Experts of a small language model: vocabulary 6323.
Below are experts of layer 9 (counted from 0) of a mixture-of-experts language model. Rows are named down (a neuron's output weights, with its number) and show model dimensions 128-191. Each number is 200 + 40 x the weight over its row's rms, rounded and kept within 0 to 999.
Before each expert's rows: a language model's description of what the expert responds to. This comes from a sample of Wikipedia text that the model never trained on.

# expert 14
What it handles: Final suffixes completing nouns and past verbs (recommendations, notes, advocated), plus whole content nouns and verbs like work, died, released, degree.
down0,120,192,208,196,217,252,251,246,201,208,210,206,190,205,273,176,162,253,202,166,154,168,154,195,198,160,118,248,214,183,213,137,263,127,188,231,201,202,240,169,170,202,193,175,209,206,148,224,273,193,238,122,209,217,249,204,160,193,197,233,196,237,240,120

# expert 9
What it handles: Verbs and connectives after subjects (was, is, he, who, which, but), list dashes, hyphens, commas and row-opening pipes.
down0,214,246,171,196,174,131,181,189,151,179,216,240,222,184,164,228,232,225,189,212,223,174,202,184,288,230,253,146,225,230,183,175,295,111,135,235,226,155,170,183,239,223,246,239,205,291,206,196,151,216,206,207,211,260,228,193,219,170,247,118,212,230,182,286

# expert 15
What it handles: Vowels, umlauts and syllables in Chinese pinyin, Asian, Nordic and Arabic names and CJK characters, such as Zhǔ(x)í, Fe(i), Ögm(und).
down0,242,171,205,191,164,183,235,194,245,286,194,235,189,99,203,200,241,177,178,175,241,176,239,149,185,141,169,146,176,138,194,190,245,141,226,186,259,195,136,212,203,161,209,249,225,183,262,199,184,154,276,180,171,159,208,151,149,296,172,224,212,152,246,189

# expert 12
What it handles: Adjectives and quantifiers such as most, small, local, public, plus endings completing adjective or adverb stems (sparse, mildly, closely) and conjunctions and, or.
down0,169,265,167,227,210,212,273,153,195,266,220,199,178,128,143,146,159,187,193,160,178,237,197,226,191,292,244,148,222,149,182,224,306,280,121,160,208,186,186,256,250,195,177,224,189,218,190,91,189,149,230,216,295,181,191,194,188,223,224,213,201,181,164,221

# expert 13
What it handles: Opening pieces of capitalised and lowercase words starting with p, b, h, st, sp, fl, such as Pl(acentia), P(it), H(arvard).
down0,283,242,196,194,131,223,228,210,181,130,125,161,227,181,219,175,182,206,246,221,246,247,179,203,154,194,184,232,157,184,244,162,187,166,212,211,256,267,135,250,178,174,208,184,163,229,208,136,265,219,176,280,216,236,179,216,181,97,198,167,247,250,167,190

# expert 6
What it handles: Opening stems of long Latinate words awaiting a suffix, such as comp, oper, particip, elabor, interp, plus section heading markers (==).
down0,171,163,241,147,269,285,100,210,171,279,235,160,254,228,240,194,221,179,261,192,225,196,188,198,181,172,209,192,156,155,212,204,179,180,226,200,179,185,189,205,225,187,190,227,163,189,207,197,243,187,144,202,226,179,237,189,184,279,286,193,251,225,84,174

# expert 8
What it handles: Letter fragments inside South Asian, Arabic, Persian and other non-English names and titles, often in film or cast tables, such as Madhav, Panchayat, Tirthankars.
down0,167,220,220,232,222,146,212,252,177,187,171,175,177,211,175,292,251,156,277,147,129,231,221,247,187,238,126,224,219,160,221,139,196,214,164,298,229,158,146,153,192,186,150,189,191,180,160,252,180,217,201,244,196,160,200,201,235,209,122,197,266,187,247,212

# expert 0
What it handles: Articles like the, of the, in the, possessive 's, his, and first words of proper names or titles, such as British, New, Grand.
down0,216,224,165,97,208,137,212,247,272,198,202,172,173,216,226,178,237,203,163,222,200,254,120,223,183,149,168,194,205,113,173,161,243,197,273,179,159,170,250,203,263,147,240,245,189,151,214,223,65,197,188,256,218,233,161,149,183,184,199,212,134,203,233,200

# expert 11
What it handles: English first names and middle syllables of Western personal names in credits and lists, such as Richard, Tom, Rog(ers), El(ton).
down0,195,288,165,202,253,183,202,152,238,183,213,203,217,171,217,294,134,182,232,159,227,143,241,183,145,161,127,184,162,195,229,204,178,224,210,132,213,200,247,248,154,191,221,167,176,289,209,165,142,228,112,270,216,194,208,168,277,172,188,224,280,209,134,289

# expert 5
What it handles: Word-initial pieces starting with c, t, f, m, d, mainly c and t (c, t, th, sc, cont), in prose and lists.
down0,220,191,188,267,268,163,141,189,196,210,209,235,200,228,191,187,228,222,263,190,170,145,215,231,213,207,172,235,197,176,173,269,196,162,178,209,236,153,187,191,149,192,208,179,201,199,189,168,258,204,178,187,188,166,191,176,183,203,214,162,258,138,126,131